From a checkpoint of a small mixture-of-experts model trained on Wikipedia.
Size: 9 layers, width 224, vocabulary 32768.
Below are experts of layer 3 (counted from 0) of a mixture-of-experts language model. Rows are named router (the router's row for the expert), gate (a neuron's input weights, with its number), up (a neuron's input weights, with its number), down (a neuron's output weights, with its number) and show model dimensions 0-223. Each number is 200 + 20 x the weight over its row's rms, rounded and kept within 0 to 999.
Before each expert's rows: a language model's description of what the expert responds to; "comes before" lists some tokens at least twice as common just after its tokens as in all text. This comes from a sample of Wikipedia text that the model never trained on. Tokens count by the router's weight.

# expert 46
What it handles: Hyphen bullets starting list items and pipe symbols starting table rows, plus table separator rows like |---|---|.
comes before: " ", " \"", " •", " Born", " Preceded", " Total"
router,164,167,210,246,168,185,178,173,181,224,193,201,148,212,221,216,208,230,218,196,238,207,175,182,202,244,180,194,191,210,186,195,200,205,189,173,194,188,199,189,170,215,194,197,213,203,189,193,217,208,201,166,208,254,206,230,172,227,206,208,202,157,188,200,217,162,197,221,180,154,202,199,210,194,225,223,182,203,186,183,216,197,203,179,187,182,213,234,195,241,171,201,206,187,180,195,204,217,183,241,208,225,225,189,233,212,222,215,197,198,185,239,172,221,214,196,179,199,193,222,246,207,223,206,159,167,180,213,233,171,219,206,179,180,179,202,225,236,228,235,182,221,205,208,210,222,204,202,214,226,216,221,201,193,198,199,218,222,195,184,199,178,187,185,216,168,186,206,178,159,164,196,203,217,225,212,192,213,228,217,189,187,193,191,194,199,198,178,176,205,181,224,188,201,200,211,209,198,198,210,223,201,202,166,190,241,221,197,203,207,234,194,172,210,204,196,215,199,232,204,196,174,202,207
gate0,197,184,214,225,218,191,209,202,188,212,217,156,183,182,175,205,183,213,189,187,259,218,233,215,198,212,177,229,225,173,188,200,228,221,203,214,191,184,237,180,181,242,197,192,180,226,229,230,211,189,191,256,191,175,195,193,166,204,226,179,190,180,188,196,201,196,199,193,156,211,192,180,202,181,212,187,175,208,211,183,197,201,197,194,226,222,209,216,191,197,206,218,166,199,179,171,201,215,189,212,233,189,175,177,209,194,210,191,210,212,190,212,215,219,204,189,204,203,202,225,232,195,228,189,238,182,212,193,198,200,190,208,200,205,208,181,188,207,198,224,211,197,185,189,201,186,186,161,172,195,196,198,213,194,183,213,210,192,220,191,185,136,178,205,197,175,191,226,201,131,226,213,227,207,186,196,190,189,201,227,170,217,203,214,204,200,250,197,220,169,204,209,165,195,175,202,177,196,201,219,180,185,203,207,216,202,212,223,185,184,192,157,202,193,185,197,203,166,199,235,272,225,172,228
up0,175,210,194,165,165,177,231,179,202,206,201,194,191,237,185,197,222,197,192,217,226,171,216,187,200,182,207,180,170,179,216,184,163,202,215,231,173,236,171,181,190,218,164,212,183,180,197,191,236,199,179,171,166,242,209,198,223,261,218,186,204,211,197,207,217,198,174,210,251,231,217,210,187,210,186,201,156,191,175,187,170,181,184,180,201,225,198,170,189,218,188,168,194,221,212,204,252,234,189,174,209,186,200,192,203,179,203,201,198,206,210,193,217,216,207,208,217,199,203,166,162,212,166,193,185,171,194,205,170,212,200,214,196,193,205,209,213,188,194,204,191,186,233,194,188,223,199,194,265,231,195,192,205,216,218,175,216,223,153,214,223,212,194,214,190,208,203,185,187,178,195,192,222,214,197,200,174,169,202,207,193,216,203,196,204,194,217,237,193,200,180,194,208,163,192,196,204,248,177,215,231,196,198,208,225,202,225,221,207,205,186,227,188,199,192,215,233,216,173,218,217,208,186,218
down0,228,203,213,201,213,209,184,167,207,209,182,214,172,214,201,204,191,166,228,212,152,207,196,218,194,168,227,176,176,191,229,199,177,191,203,202,180,239,185,198,193,226,177,200,185,199,207,176,183,169,181,193,211,197,175,178,205,167,176,175,226,193,189,185,245,217,221,205,199,233,185,188,162,207,208,212,212,232,179,234,214,202,199,169,224,235,214,190,195,188,205,216,181,232,218,194,207,160,205,162,200,220,207,199,228,218,203,224,191,198,210,207,217,194,190,195,207,177,226,199,182,202,221,208,203,165,194,178,222,208,233,171,258,218,183,211,207,220,201,175,214,228,214,208,220,199,227,218,221,196,205,194,193,208,227,169,191,167,191,206,197,242,239,196,222,200,222,147,192,208,175,198,196,208,181,203,132,196,229,189,215,233,178,169,200,185,208,216,191,205,210,208,191,226,225,202,187,188,229,193,194,195,232,212,232,189,166,204,209,222,191,238,197,192,224,195,186,223,200,187,196,194,217,193
gate1,224,181,179,199,206,188,184,227,223,181,221,230,194,219,185,188,247,209,202,212,188,202,235,240,203,207,214,249,202,251,189,182,231,254,190,177,201,176,191,182,195,199,213,169,219,196,202,213,178,180,215,232,209,249,208,172,218,183,216,218,200,188,223,172,198,174,197,186,173,221,215,188,226,202,224,209,209,199,171,193,231,181,192,206,188,178,210,191,222,204,223,195,232,207,192,244,191,184,188,218,206,194,213,169,214,236,241,197,197,203,249,203,212,183,197,167,185,219,199,181,225,220,247,228,164,186,198,211,227,177,219,222,235,191,200,213,224,215,226,203,210,224,195,176,234,208,176,242,209,206,213,228,198,201,195,223,191,189,195,202,213,199,179,186,160,202,195,230,189,201,197,219,223,198,180,221,190,215,179,205,233,170,175,197,196,189,196,219,177,200,200,222,201,218,217,204,227,184,208,203,167,202,215,190,199,177,181,197,186,209,197,202,199,192,186,228,178,199,203,231,154,200,208,192
up1,207,199,217,193,165,181,181,190,198,170,180,163,219,214,186,159,174,190,163,160,191,202,195,259,206,213,198,201,191,211,230,214,213,245,242,197,212,222,214,227,218,215,207,193,191,205,221,218,213,215,182,215,227,215,196,212,200,222,215,195,246,190,197,230,172,207,176,203,233,210,211,207,155,181,169,241,214,193,196,174,200,229,170,183,238,213,207,211,177,198,216,211,257,218,196,221,220,202,198,213,173,208,207,192,190,189,202,184,214,212,187,199,216,196,181,199,190,201,230,192,197,182,186,182,213,160,215,177,204,199,217,195,246,180,220,197,195,201,205,186,175,191,217,217,177,193,220,205,212,220,220,221,181,187,204,178,187,223,205,201,187,186,158,188,203,198,207,219,191,177,176,215,184,170,167,207,218,185,188,181,161,156,220,182,184,194,196,180,250,201,186,226,189,190,196,170,200,189,188,213,187,196,185,169,181,182,210,213,208,178,188,221,210,170,209,201,179,223,202,254,196,193,193,222
down1,226,178,238,169,224,198,189,211,179,190,186,228,228,241,184,222,185,207,207,199,180,190,232,228,195,207,194,226,176,203,206,195,186,166,188,207,192,194,195,195,237,174,194,210,213,197,199,210,190,198,204,230,231,165,222,193,188,215,175,189,140,191,210,172,199,176,165,170,169,242,155,199,238,197,206,227,228,226,227,206,179,206,206,184,259,231,201,226,187,190,197,172,194,195,201,194,227,210,200,166,161,185,174,207,198,236,218,183,214,206,188,195,155,174,238,185,188,230,226,206,168,200,194,222,189,208,191,179,223,182,180,177,200,221,201,217,195,240,185,196,215,189,190,191,226,209,220,200,214,226,180,217,197,191,172,210,178,212,235,189,158,203,226,208,206,218,201,203,218,211,219,201,204,209,177,173,198,237,211,196,193,203,189,202,180,191,202,225,202,203,208,210,211,195,201,185,175,166,185,207,195,222,192,195,183,188,154,223,212,203,188,230,224,184,185,214,190,204,194,189,187,228,192,174
gate2,151,224,175,210,191,187,169,224,191,225,220,202,215,227,206,197,224,233,199,191,218,189,219,200,186,226,227,197,187,178,191,188,204,169,205,212,205,215,172,181,196,178,177,198,182,219,214,216,181,195,177,219,211,213,226,210,198,212,206,217,194,214,223,206,178,185,178,206,179,187,185,164,203,206,199,160,155,152,178,189,211,182,161,206,185,217,208,179,202,208,189,204,214,189,249,214,185,201,187,205,177,183,187,204,185,213,196,221,197,188,217,186,198,245,205,191,221,215,193,188,199,205,161,198,204,201,193,191,174,201,163,216,159,205,215,220,229,203,193,144,220,239,213,197,242,214,215,202,216,212,167,190,197,189,202,184,186,245,174,179,178,181,193,166,191,177,196,215,207,182,201,203,223,178,212,169,200,210,181,250,208,199,174,209,233,157,236,215,163,168,214,217,204,203,213,206,191,188,199,226,233,217,205,167,211,188,210,182,208,216,162,167,188,215,212,178,195,215,227,197,183,209,187,180
up2,140,229,161,213,173,214,191,221,196,225,199,200,211,181,216,202,200,219,199,195,206,190,221,188,208,220,241,183,185,199,190,214,192,181,205,194,207,197,187,166,189,179,187,170,183,206,229,223,182,204,175,232,190,202,220,217,192,206,210,203,185,199,209,210,204,198,197,227,209,178,176,161,214,196,187,163,164,180,174,199,218,185,172,190,193,222,198,193,230,212,194,216,222,200,223,202,148,222,211,214,172,186,202,224,205,215,194,241,193,197,209,201,185,220,205,206,220,199,210,215,174,191,180,224,183,183,204,178,164,205,169,211,152,200,225,226,213,189,197,160,227,219,211,197,241,184,207,205,209,185,167,195,170,185,217,185,179,224,193,161,194,174,206,174,186,174,173,208,213,184,224,232,204,174,210,178,217,231,174,235,184,196,197,194,223,147,200,205,173,164,233,204,203,207,217,210,194,203,228,198,234,206,205,186,214,182,191,186,200,215,170,167,177,216,205,183,179,219,225,201,167,229,188,164
down2,213,145,191,185,188,197,220,209,185,214,204,200,195,145,197,187,228,156,188,204,183,204,151,181,221,204,201,184,201,204,196,172,186,204,198,205,210,204,196,213,194,190,223,185,218,187,215,218,193,173,204,194,199,228,186,209,167,201,201,219,225,163,163,230,215,172,204,234,202,171,244,159,193,177,231,199,213,150,213,191,199,193,211,211,181,209,208,232,186,210,253,163,195,199,198,213,182,208,226,230,190,190,210,161,189,215,174,190,160,173,171,198,199,195,211,179,194,177,172,249,190,243,203,176,200,243,209,206,207,206,219,207,217,205,191,198,191,208,177,216,162,190,176,208,170,199,187,180,204,176,185,165,195,211,199,211,196,154,199,207,212,203,187,201,201,230,216,173,167,216,204,185,190,192,199,191,221,202,219,212,188,212,216,226,200,232,208,182,226,243,196,207,217,257,198,194,199,203,218,200,181,205,194,196,157,209,201,202,170,214,187,228,212,191,204,187,212,210,214,179,196,200,203,197
gate3,251,197,156,213,219,193,191,225,232,201,175,258,156,227,227,201,185,174,189,194,214,236,185,242,170,214,207,196,182,219,192,188,195,190,195,215,201,195,223,192,198,191,176,202,188,200,229,197,198,202,209,195,199,188,209,220,202,227,208,198,222,202,205,199,172,171,219,212,220,204,215,160,199,203,220,166,209,215,210,181,191,210,229,215,168,210,211,223,239,204,210,203,210,194,171,157,202,188,195,204,215,205,168,196,194,167,212,228,211,218,201,188,199,203,189,224,222,181,181,246,182,183,204,177,192,197,173,188,216,193,212,201,208,212,187,189,204,244,194,204,208,199,188,230,248,220,204,213,248,178,161,216,164,193,198,200,198,212,175,251,193,215,186,161,187,224,192,213,185,196,216,178,180,197,178,232,215,198,167,204,204,229,209,198,211,228,201,211,207,196,196,179,195,213,216,219,220,219,174,155,172,175,190,205,211,202,206,175,203,237,193,194,179,169,229,228,230,214,212,217,202,192,174,217
up3,213,193,176,201,202,186,208,212,221,206,204,241,143,233,206,177,204,177,173,187,206,226,145,232,198,219,219,206,208,231,190,221,166,186,190,223,201,178,216,201,213,193,187,205,181,197,206,193,198,202,220,211,191,180,222,209,196,208,201,201,208,186,219,178,185,202,209,217,198,214,198,179,231,213,223,159,209,217,199,191,178,231,242,189,170,201,207,217,233,217,212,216,206,198,173,164,181,192,216,181,192,189,188,199,188,181,210,244,198,205,200,217,207,199,208,193,218,197,178,201,190,179,235,168,189,185,201,189,225,180,219,204,209,197,193,200,191,232,196,210,218,209,181,199,240,217,187,221,244,199,154,229,142,196,191,194,198,192,195,235,201,208,169,192,192,205,175,199,201,200,211,187,192,183,198,228,226,198,191,193,212,220,205,192,234,253,216,218,220,191,191,176,202,232,204,220,220,211,201,136,167,189,177,234,228,213,208,158,192,237,194,221,189,195,213,234,237,224,201,204,178,187,179,201
down3,196,217,190,203,205,171,236,214,184,209,202,170,184,193,177,213,204,174,247,234,214,182,193,175,177,202,185,203,207,221,200,191,214,184,201,198,218,225,187,194,231,207,214,222,197,195,202,165,201,255,202,217,186,168,228,200,174,212,225,220,192,208,227,203,204,202,173,184,173,206,191,189,163,200,198,188,221,200,161,224,184,215,212,189,216,173,178,195,207,209,206,216,190,195,174,189,189,201,174,208,141,147,201,206,180,177,203,236,167,175,211,169,226,230,174,200,184,200,208,208,184,212,204,178,235,192,200,200,197,207,206,239,156,178,213,207,215,166,167,190,158,188,171,209,193,205,168,179,178,211,206,163,206,202,196,197,215,184,217,205,204,205,245,199,186,182,175,242,203,205,202,207,188,217,172,202,210,171,189,186,211,198,194,183,184,198,201,187,185,218,198,219,166,182,209,189,224,168,170,224,198,236,198,203,222,171,217,214,220,158,196,207,165,208,193,185,199,190,168,206,173,222,167,184
gate4,203,183,203,198,218,229,198,247,210,207,204,217,203,248,186,215,202,197,212,210,209,209,195,202,213,231,198,217,187,228,220,215,205,218,201,238,202,245,213,183,197,149,233,195,217,208,199,211,184,197,200,205,213,189,190,243,185,213,201,163,149,183,213,214,211,199,194,167,180,202,137,201,179,232,221,209,192,186,174,203,213,203,212,168,201,212,204,180,198,202,230,183,199,216,177,236,206,198,197,210,198,214,180,211,230,228,202,215,208,184,193,179,158,223,201,225,183,195,222,214,173,212,266,214,212,196,191,208,191,227,212,223,184,204,168,207,150,228,171,180,206,199,253,172,211,181,188,208,235,202,199,204,178,242,179,218,196,214,197,211,203,203,224,204,193,181,209,217,186,176,196,214,192,197,205,174,187,225,142,197,205,201,186,199,238,169,188,230,177,205,196,201,203,201,182,220,217,195,186,191,183,210,217,155,226,197,209,168,198,207,185,192,209,203,194,181,214,221,176,205,218,214,195,214
up4,206,156,210,204,213,213,214,203,234,205,215,200,239,246,197,213,180,215,217,231,239,187,221,193,186,190,170,187,210,227,185,186,199,207,179,204,203,212,208,172,194,161,208,179,226,191,170,216,183,193,203,197,207,169,219,221,194,221,207,184,150,167,209,188,207,209,194,166,196,179,168,203,212,213,246,202,181,189,167,220,209,230,209,171,182,173,206,185,218,191,210,158,236,207,183,210,184,202,177,209,183,227,200,198,217,236,189,207,211,196,218,196,168,211,199,199,189,199,193,211,221,210,250,217,197,197,208,235,178,200,195,191,180,185,186,199,166,236,183,155,180,211,219,174,203,171,166,216,233,218,219,224,200,215,194,220,203,211,189,201,229,217,228,174,195,192,214,197,201,201,193,224,176,175,206,177,208,241,145,189,225,196,174,180,210,189,159,214,186,170,200,185,229,203,172,209,221,198,190,185,199,203,209,160,212,206,191,168,205,215,216,188,201,221,190,168,224,180,214,221,202,209,216,199
down4,175,199,218,217,200,188,209,194,184,210,198,194,202,210,197,213,244,182,189,216,241,215,195,191,205,226,191,198,219,215,204,214,183,181,237,258,192,227,195,233,201,197,166,166,186,179,199,195,183,229,187,179,200,243,220,195,174,209,229,213,206,203,178,187,172,195,225,218,238,166,223,201,188,221,214,217,206,203,186,216,195,211,229,218,207,206,190,196,194,198,204,204,202,163,194,201,200,234,169,209,187,185,200,192,202,164,238,216,158,212,190,223,175,191,174,163,189,186,160,229,242,164,184,212,202,206,171,210,214,213,209,207,185,187,200,196,237,164,195,191,191,167,199,249,201,211,218,212,188,233,217,169,190,179,210,177,222,204,198,182,189,181,199,170,216,216,177,211,187,209,221,208,194,227,213,169,184,208,196,217,188,203,219,215,180,179,211,186,207,260,175,199,183,203,201,204,198,223,169,223,205,190,181,227,215,217,240,163,210,169,187,232,221,198,182,204,182,165,206,202,198,200,199,225
gate5,224,191,217,201,156,227,197,227,170,178,200,179,177,205,172,199,201,228,188,224,175,206,210,186,194,208,224,203,171,216,193,186,215,213,196,204,211,183,211,200,214,226,186,217,203,204,219,206,196,200,199,172,219,231,209,218,227,189,209,234,232,217,197,206,221,189,218,219,213,193,222,231,161,236,180,168,185,220,179,191,186,208,188,184,210,184,188,208,170,201,219,192,203,210,182,204,204,197,175,194,188,227,202,193,201,191,177,190,176,201,159,222,223,207,245,200,193,198,184,183,192,168,188,231,176,228,167,170,218,188,233,196,149,231,195,182,204,239,204,190,192,187,207,191,143,170,215,225,233,197,180,180,213,202,178,195,196,187,181,209,210,211,184,257,260,183,187,190,171,170,180,221,209,197,210,179,203,220,198,204,190,216,219,229,216,190,206,233,152,176,164,214,171,207,202,207,209,157,174,212,191,187,172,210,218,209,178,190,214,195,215,225,224,208,198,179,190,198,199,199,184,208,206,173
up5,202,208,204,201,206,183,207,194,185,190,209,170,203,244,218,200,169,229,210,185,173,144,229,211,222,223,250,203,174,206,201,170,192,216,207,217,224,215,159,162,195,191,197,214,232,194,167,222,172,203,209,190,221,169,229,194,185,221,229,219,203,205,205,226,224,196,218,194,224,189,223,188,201,171,191,193,205,170,181,157,182,139,211,187,173,194,205,196,195,221,169,189,179,219,166,193,185,182,161,196,217,214,212,194,219,150,200,235,197,209,216,186,209,188,210,212,207,224,225,219,208,183,219,213,202,191,194,186,189,198,205,214,207,221,204,212,169,201,133,184,168,191,202,219,217,200,231,188,200,236,168,202,191,214,203,187,192,180,193,167,218,217,167,236,181,191,224,197,219,187,228,203,182,197,174,217,228,188,180,179,222,211,205,171,210,218,193,212,175,220,187,174,208,206,199,197,217,196,179,198,224,192,208,202,207,215,201,188,223,220,189,206,194,219,228,200,175,224,231,204,195,221,217,231
down5,222,191,205,169,207,181,212,215,222,243,215,225,197,191,212,165,203,191,151,218,173,197,193,179,195,201,200,194,166,225,171,197,197,177,199,215,191,176,210,226,189,186,205,201,171,228,179,210,236,231,212,202,196,201,218,227,214,198,175,200,208,218,203,205,238,232,185,180,192,212,199,215,165,223,226,155,198,183,193,214,210,214,182,215,223,185,191,189,203,184,192,175,193,191,218,206,179,192,239,206,212,185,167,227,221,189,205,221,197,190,163,188,200,204,207,232,186,189,200,206,178,189,230,205,212,189,212,180,186,243,240,262,192,213,228,190,191,197,194,198,198,230,169,221,198,187,182,199,174,185,189,208,203,210,224,209,179,186,214,214,211,163,204,226,186,208,214,150,170,189,198,252,181,212,220,206,179,196,195,221,224,181,176,219,238,196,185,207,190,208,184,200,186,209,250,208,192,188,152,188,209,217,206,191,227,194,220,175,217,202,220,225,194,207,230,174,166,197,170,218,207,208,170,229
gate6,184,192,204,185,200,200,162,185,189,197,213,217,193,239,223,217,190,185,225,233,209,203,198,223,215,181,171,182,212,218,210,217,209,196,210,201,235,189,159,195,203,203,215,194,215,206,236,208,150,179,195,217,267,209,192,208,191,226,181,209,210,180,213,210,185,179,217,219,198,178,207,215,245,200,180,216,187,180,208,200,211,249,157,197,212,190,233,175,205,246,250,201,192,235,185,185,160,176,212,191,208,183,211,193,213,231,174,238,200,197,215,194,181,200,196,211,204,198,199,230,210,186,226,208,180,195,216,219,175,217,206,187,192,232,187,216,230,229,187,204,208,218,166,169,211,195,206,229,186,201,212,198,210,163,205,199,183,215,201,189,209,232,203,189,178,159,187,184,215,188,206,204,206,251,203,176,211,209,228,205,156,199,169,193,215,219,201,174,210,201,191,196,222,211,161,242,230,191,211,202,195,212,200,157,200,206,217,168,228,194,217,213,203,213,222,172,180,177,194,203,214,202,197,217
up6,196,178,187,160,192,207,180,195,164,200,203,206,187,237,230,230,187,189,237,214,208,209,204,216,224,189,181,185,223,210,217,202,218,197,208,211,230,179,149,197,211,217,197,190,215,201,224,202,175,189,197,229,249,192,195,209,186,238,189,208,203,183,213,207,195,170,191,214,200,186,213,218,241,211,197,226,194,191,215,199,212,237,148,190,216,193,225,171,212,235,243,202,187,235,189,184,185,183,209,199,209,187,218,194,212,222,168,233,193,185,210,205,161,204,200,225,196,190,178,220,197,178,207,202,159,183,202,212,188,205,200,187,178,231,161,218,227,224,188,201,207,237,174,173,201,197,205,227,198,205,191,190,202,163,202,195,191,226,212,172,214,236,204,181,193,165,187,180,219,191,195,191,202,272,192,191,204,193,223,211,148,205,168,185,219,224,204,168,206,204,215,199,230,199,165,234,216,213,218,217,169,213,225,163,201,198,217,178,213,185,205,209,206,216,214,183,177,192,189,215,221,199,209,217
down6,192,199,205,215,219,189,204,205,199,222,196,202,168,159,209,237,216,223,208,164,192,185,201,208,213,243,189,164,204,203,234,188,196,183,234,214,199,184,203,203,222,208,194,208,203,206,143,232,228,203,170,217,185,182,203,189,168,195,233,183,189,156,183,211,212,210,157,184,156,194,213,219,219,212,191,202,190,214,216,203,214,194,220,206,206,176,219,195,240,211,201,210,211,130,187,193,219,229,169,191,220,212,160,217,217,209,220,188,176,189,201,208,181,186,193,213,188,191,231,229,187,193,183,208,195,187,187,228,181,201,177,186,173,202,220,188,205,208,182,189,200,211,183,199,197,179,196,220,173,188,154,179,204,219,238,191,213,174,206,187,207,209,204,212,200,238,180,231,192,182,236,221,186,181,190,183,213,178,180,204,222,212,239,221,189,193,168,198,210,208,213,208,150,170,189,216,239,202,222,204,215,208,199,182,175,205,196,213,202,203,150,204,213,205,207,174,202,179,187,184,150,216,209,177
gate7,196,211,251,205,188,198,188,222,231,208,157,201,184,178,206,204,200,184,165,190,186,217,200,169,160,186,135,245,174,246,178,190,244,184,214,207,226,173,200,224,166,206,208,225,196,209,203,209,177,176,210,214,191,221,178,211,253,160,196,174,212,226,229,203,215,214,223,192,208,197,195,187,205,202,191,222,199,211,197,190,213,198,245,224,186,192,194,190,198,216,188,190,196,208,205,194,200,220,229,220,229,209,202,199,162,193,212,202,164,190,213,200,204,201,201,188,211,166,164,223,239,228,191,203,237,222,184,197,202,180,232,206,182,219,186,216,188,198,228,198,166,207,199,180,209,224,223,208,171,208,219,153,218,196,190,233,215,210,226,193,213,184,223,204,207,206,181,210,204,215,220,215,202,202,196,215,210,211,208,222,186,185,216,257,232,207,235,211,215,217,190,203,204,212,216,202,198,181,236,209,198,173,185,202,210,183,192,209,206,186,183,184,212,201,188,198,200,212,236,198,230,209,152,184
up7,197,195,187,208,188,201,207,169,201,201,215,227,240,220,226,174,207,234,215,213,194,204,198,189,231,184,231,205,233,192,233,179,148,220,217,206,168,211,201,216,208,191,199,217,224,212,195,186,194,222,216,206,192,169,222,234,189,221,196,205,195,168,198,212,203,189,191,205,200,218,189,185,211,223,204,167,189,204,194,193,186,156,189,182,165,210,181,206,183,189,212,208,236,217,242,218,191,182,180,181,216,173,211,221,185,206,183,198,222,209,175,219,191,192,206,248,194,262,223,171,169,235,213,167,188,181,195,178,218,194,165,182,223,205,237,180,192,144,221,184,194,228,200,195,199,192,200,216,204,210,176,237,191,228,207,226,180,184,176,190,188,220,205,208,194,176,232,197,204,207,183,194,168,186,205,182,199,183,188,172,205,234,214,163,189,221,169,186,216,199,197,212,209,228,186,198,203,222,181,208,206,181,194,186,157,206,194,197,186,222,211,237,192,260,208,201,199,189,188,214,186,196,223,233
down7,225,221,234,213,201,214,181,191,213,211,169,198,244,176,200,190,231,191,173,192,183,222,211,165,221,193,217,205,197,179,232,198,195,194,226,217,213,219,178,186,219,201,183,225,181,209,194,233,241,191,200,211,185,161,196,204,211,192,189,186,224,223,195,201,225,222,212,211,220,206,196,221,182,194,191,174,178,198,229,219,187,194,171,192,213,223,207,187,266,203,159,200,160,232,198,204,229,200,202,170,191,212,226,222,229,237,166,187,196,196,221,194,203,165,191,211,194,241,206,184,209,187,198,189,192,205,224,180,207,171,205,193,214,220,184,196,211,250,172,224,186,183,224,212,217,177,189,231,187,224,208,168,207,222,222,173,174,194,215,219,216,151,226,228,188,220,185,178,180,196,209,217,213,213,157,198,187,203,208,238,189,189,229,230,231,171,225,214,194,189,196,188,201,210,181,202,207,211,197,187,199,196,217,212,200,196,216,209,202,211,203,224,213,185,191,186,166,208,205,185,176,235,190,143
gate8,168,196,210,220,198,217,211,241,207,203,223,236,221,191,193,209,179,192,200,194,209,205,213,160,185,235,185,193,203,205,161,201,259,175,219,179,176,174,222,219,216,192,242,199,185,204,182,192,193,166,201,188,220,189,245,190,180,178,191,215,182,209,195,231,183,171,220,222,205,196,197,225,189,209,215,186,161,198,194,206,155,232,207,220,187,235,215,170,186,177,191,206,184,190,211,184,200,209,185,183,215,214,206,197,183,171,177,205,192,191,214,236,201,224,216,199,214,197,197,196,258,171,214,188,233,206,184,222,212,187,217,215,205,188,208,163,228,194,209,220,218,203,210,190,237,210,169,214,178,180,190,233,201,240,189,203,216,216,233,167,207,170,191,174,226,169,182,217,225,172,197,208,190,215,204,217,204,218,149,163,179,198,195,224,200,202,205,213,205,206,217,195,160,190,202,204,175,169,211,186,220,205,217,183,211,205,192,210,190,162,208,154,185,189,209,202,201,230,200,171,201,203,185,212
up8,171,164,206,202,186,187,216,207,197,205,204,241,200,216,229,205,203,205,203,180,236,189,193,177,227,230,223,186,259,159,190,213,169,174,208,177,231,208,206,185,195,176,212,226,221,211,236,192,186,213,192,181,219,224,198,200,200,192,179,170,195,168,174,199,163,201,181,205,166,191,199,210,220,175,213,183,186,205,233,212,200,203,149,186,194,197,220,214,203,187,182,205,186,169,193,227,202,171,256,205,174,214,202,199,196,198,187,221,217,202,174,180,168,217,193,230,223,195,191,152,212,183,228,182,155,216,225,180,213,200,198,205,177,188,216,238,166,236,203,206,253,204,189,213,193,213,185,194,201,212,189,189,197,195,218,228,212,200,197,211,205,215,196,189,198,188,198,209,181,237,228,195,194,216,204,206,234,210,210,191,200,185,217,184,232,202,209,203,196,227,154,209,222,200,207,226,215,202,197,183,221,207,200,203,220,247,206,203,177,174,171,186,243,215,199,198,204,218,212,176,159,181,218,188
down8,211,254,182,209,155,186,212,210,187,197,205,197,230,186,215,222,210,193,201,214,163,194,218,238,196,226,207,215,179,149,214,232,195,181,179,175,229,229,192,197,208,221,180,186,196,163,187,182,225,206,209,223,206,202,195,194,168,157,188,197,206,200,180,214,202,168,219,212,181,203,210,230,200,259,218,182,201,168,189,228,209,232,195,213,175,209,237,198,214,221,162,210,180,185,213,228,171,220,185,195,190,203,203,188,142,199,169,203,184,199,198,236,182,214,191,212,154,223,213,211,212,209,192,184,208,203,195,167,216,188,162,184,197,207,180,179,197,204,193,211,169,188,188,205,195,161,160,192,177,206,179,223,194,229,211,209,195,186,217,225,169,235,196,197,180,230,166,172,204,200,228,226,181,183,212,196,206,199,207,182,213,238,187,180,209,170,202,206,196,210,211,201,193,222,181,199,218,217,187,194,192,201,192,234,204,170,192,229,197,189,196,200,197,195,203,227,169,201,149,198,181,207,200,214
gate9,177,188,179,201,202,206,174,173,185,188,181,213,203,174,213,176,196,192,216,228,200,197,180,182,221,191,181,216,181,230,201,211,213,190,218,193,210,187,201,155,236,219,200,201,193,173,190,180,218,223,197,200,169,213,206,211,171,234,219,206,145,233,219,197,213,223,214,221,183,179,170,204,213,213,189,205,204,176,203,151,203,192,200,203,181,197,209,232,177,201,234,206,169,224,219,214,173,209,248,225,232,218,203,195,206,226,190,188,212,220,207,225,201,225,204,211,176,233,220,208,203,231,200,210,190,202,223,219,187,192,182,166,216,178,181,206,204,209,200,221,188,199,209,225,207,171,164,206,218,217,211,222,199,207,244,211,209,210,236,213,187,223,226,200,175,184,177,164,199,196,174,202,218,223,210,233,219,206,186,205,187,225,220,198,230,150,181,144,231,252,223,199,220,189,175,197,234,205,203,240,215,177,177,207,192,189,232,203,193,211,179,204,170,198,190,182,196,206,194,188,179,199,221,183
up9,220,183,175,166,200,243,216,221,191,221,235,197,212,180,216,199,164,163,211,212,211,164,230,163,220,225,205,215,187,196,217,153,227,212,182,163,205,186,201,230,237,220,182,175,226,206,191,213,196,210,199,232,210,195,230,196,179,220,180,205,199,208,188,195,176,209,204,219,184,191,192,232,220,187,179,186,220,188,182,198,210,217,179,190,189,202,215,220,202,197,200,209,191,182,201,216,210,198,218,224,227,175,213,229,204,227,189,191,198,187,180,190,230,192,185,187,191,164,213,171,212,174,188,186,203,172,168,212,164,169,193,216,164,207,197,198,219,151,210,166,201,220,180,205,201,192,178,193,185,193,204,170,206,204,182,210,174,194,190,224,170,179,206,234,204,223,220,214,196,253,188,186,208,213,200,227,181,199,166,187,190,187,208,195,222,192,163,224,207,236,216,188,198,193,199,165,226,160,184,225,186,197,193,153,193,197,195,163,199,208,180,181,237,231,193,195,183,215,214,217,209,239,232,191
down9,214,225,172,207,194,199,200,145,210,229,216,205,182,225,169,196,201,202,220,210,212,178,164,174,189,193,219,191,180,180,225,195,189,203,171,193,201,201,212,179,226,214,185,191,181,208,208,156,200,182,214,174,182,214,234,167,214,223,208,198,219,189,225,198,246,195,208,192,186,247,198,213,234,199,202,160,216,183,230,210,211,171,183,172,217,176,206,229,191,258,198,186,177,206,218,181,187,221,188,177,194,202,172,193,164,188,181,211,211,179,200,201,184,231,178,188,191,187,190,211,189,181,188,224,220,188,231,171,219,200,222,194,198,218,228,216,218,191,212,210,200,182,202,193,213,182,217,181,216,169,201,193,185,194,183,202,184,182,212,241,179,173,181,192,209,186,174,154,198,189,218,169,228,200,170,204,215,180,203,216,219,168,185,208,181,176,178,189,148,187,212,197,171,214,218,170,210,186,212,189,198,200,202,214,208,202,179,224,175,235,188,229,207,224,189,226,179,179,236,158,203,238,208,204